Below are experts of layer 4 (counted from 0) of a mixture-of-experts language model. Rows are named router (the router's row for the expert) and show model dimensions 128-255. Each number is 128 + 24 x the weight over its row's rms, rounded and kept within 0 to 255. Numbers have three digits each.
After each expert's rows: "gets" lists some tokens that make up at least twice as much of what it gets as of all text; "comes before" lists some tokens at least twice as common just after its tokens as in all text. This comes from a sample of Wikipedia text that the model never trained on. Tokens count by the router's weight.

# expert 18
router:136121122113124134102100080100134114133117118143097140141172068117174138115133140156167145143128122116125126141092120147155137137119113143112105144125144124111135108108118140122132169136157107146132150107127117081119148129142151149141130108091113105130103115110099131144138121158129112108150104168138116147171140101178120094124138144137172122132105112142131138117160157115099150102129
gets: "20", "19", "1", "18", "2", "3"
comes before: " |", ".", "–", "th", "08", "06"

# expert 5
router:115128156154097118133090117134099101139120107155108124127175176127111127096126135120131159115146081117138099149117140144123125120143132105127109104165137138144136070127129128143135162081160110140113136116142118132158148156129133108135144149117127132148094114151137139137114107170153117146143123146112084147147085095135112113102150113106150118141117169136105179115152153100115130139169
gets: " |", ";", " —;", " /", " League", " –"
comes before: " ", " —", " +", " −", " —;", " L"

# expert 12
router:183113123182113157128137116113116123172102106135118140103163091140140135096142148159114163104168157103165065108105089128136124102110086131146085142147136125102110129157116153146130127136149114165106128115114095149131135122152118156134090113106107103114123119146140105134139139130110147139129093135141102166146065102153162082140130129086133142164115100126120115123141151113154120133124
gets: "2", "3", "1", "4", "5", "6"
comes before: " |", ".", "%", "0", "–", ","

# expert 14
router:131112151167133120119083119135135139140126103096134196135146173121180149157130113131135132155149105143150108133080147151068100093070104134140073093128141140111117131118120168153094124104133124128125127138142174078127162128099125141099123150106132130104097151139088093118122102103135110177106102111101117162116084131131139114129138114114147075138136102153110127154143134132119126111153
gets: ".", ".\n\n", " but", ".\n", ").", ";"
comes before: " The", " He", " In", "==", " It", "-"

# expert 13
router:146106142119149110125101118146129110139134145113144172104112103144123111101081150096134097152123101127173119156109134173105123109137113107100078125158111145119126112183137121144120113149111104136132108120160086138152117148115141151112126134098122091143062148148130127167121120172169153122151130136145092105146084113109131155130134139141162140153103146133068164118147134112102149095137
gets: ")", "\"", " he", " it", " that", " which"
comes before: " of", " was", " is", " be", " to", " are"

# expert 10
router:132063179138099100116109100139101095113116136134089126137115106127152163097094105165145126137142105128156113108112156159120100127123104145139111096134148133073108118110141161137116163146164147135109130139188098113106159120128111128117096088142141094083146117160123101136143101114152163148132120115123097111139099112144090118130185163076174117122145105131133177123128143106128117096135
gets: " in", " by", " with", " to", " on", " from"
comes before: " the", " ", " a", " his", " an", " their"

# expert 0
router:100109171142098117114112116073077099164101097126113140124156131162121140105115143128161106127149097103149126130134124136097104090141137161162104103133136154114157151104115117182125164128153126154086090126178114101102157163107110145133120150093134143141094106122153096132133093115120140134188149153074082140130115131135088114166101099141175124094124145138107118127128145117129155143112
gets: " was", " |", "\n", "d", " by", ":"
comes before: ":", " |", "-", " by", " in", " |\n"

# expert 8
router:180128130160124159126089140162098115146118130160080153144133120149123132134157135090145119097134097108140155116070125120110146103117131108184096123141143119126125144091095160151113154095125133151126136110120116095128128115078093143133143161110158150124104146170100121160132100152155168109113110143127119169134075100155096115114150109135131158134130129168083164108130166089081140071120
gets: "–", " at", " in", " on", " May", " March"
comes before: " ", " of", " the", "ing", "ed", "ers"

# expert 20
router:125100119136145170148088126136134104178152111096136149143135129139156149112116130119117152115177088157142109155121159105115188115131148163150130093118153117120135113150126157126135112132110083165112181187143100116124107116115108199129160086125086121145089110145110115152151105117137150120116106158107149133187118128134091128148165122105129132134115118131097097158141133088110120089123
gets: " as", " is", " was", " be", " are", " of"
comes before: " a", " the", " an", " well", " part", " not"

# expert 2
router:133129123150119146121109146153115092166126096119143131131125126138136095111106065132149139156148158109146157173144152096111156121111131120111142125136114103095110137122108167159129155135125107140161160109160134112147160134106140153118135112066117116142114124161100144135132135142136119128118088096153123134122097144137118094121151160102129139143126090119129140163103116106086114093152
gets: ":", " \"", " |", " –", " of", " -"
comes before: " ", " \"", " The", "The", "I", "S"

# expert 9
router:125140121147158151138091062136114108170122128122069181112151121114125151118118174148163088087127138120121129152117137132145106117128118131152111123123123104132140150113121168119127128139149139131133100177169123116126163112131084143094129114133115104083122112137089126134112119171157138150150113115104129131157060093196112111124099143093177148160114139162087127131110174089146135100122
gets: "-", ".\n\n", " |\n", "\n", "|", "=="
comes before: "|", "-", "==", "===", "The", "In"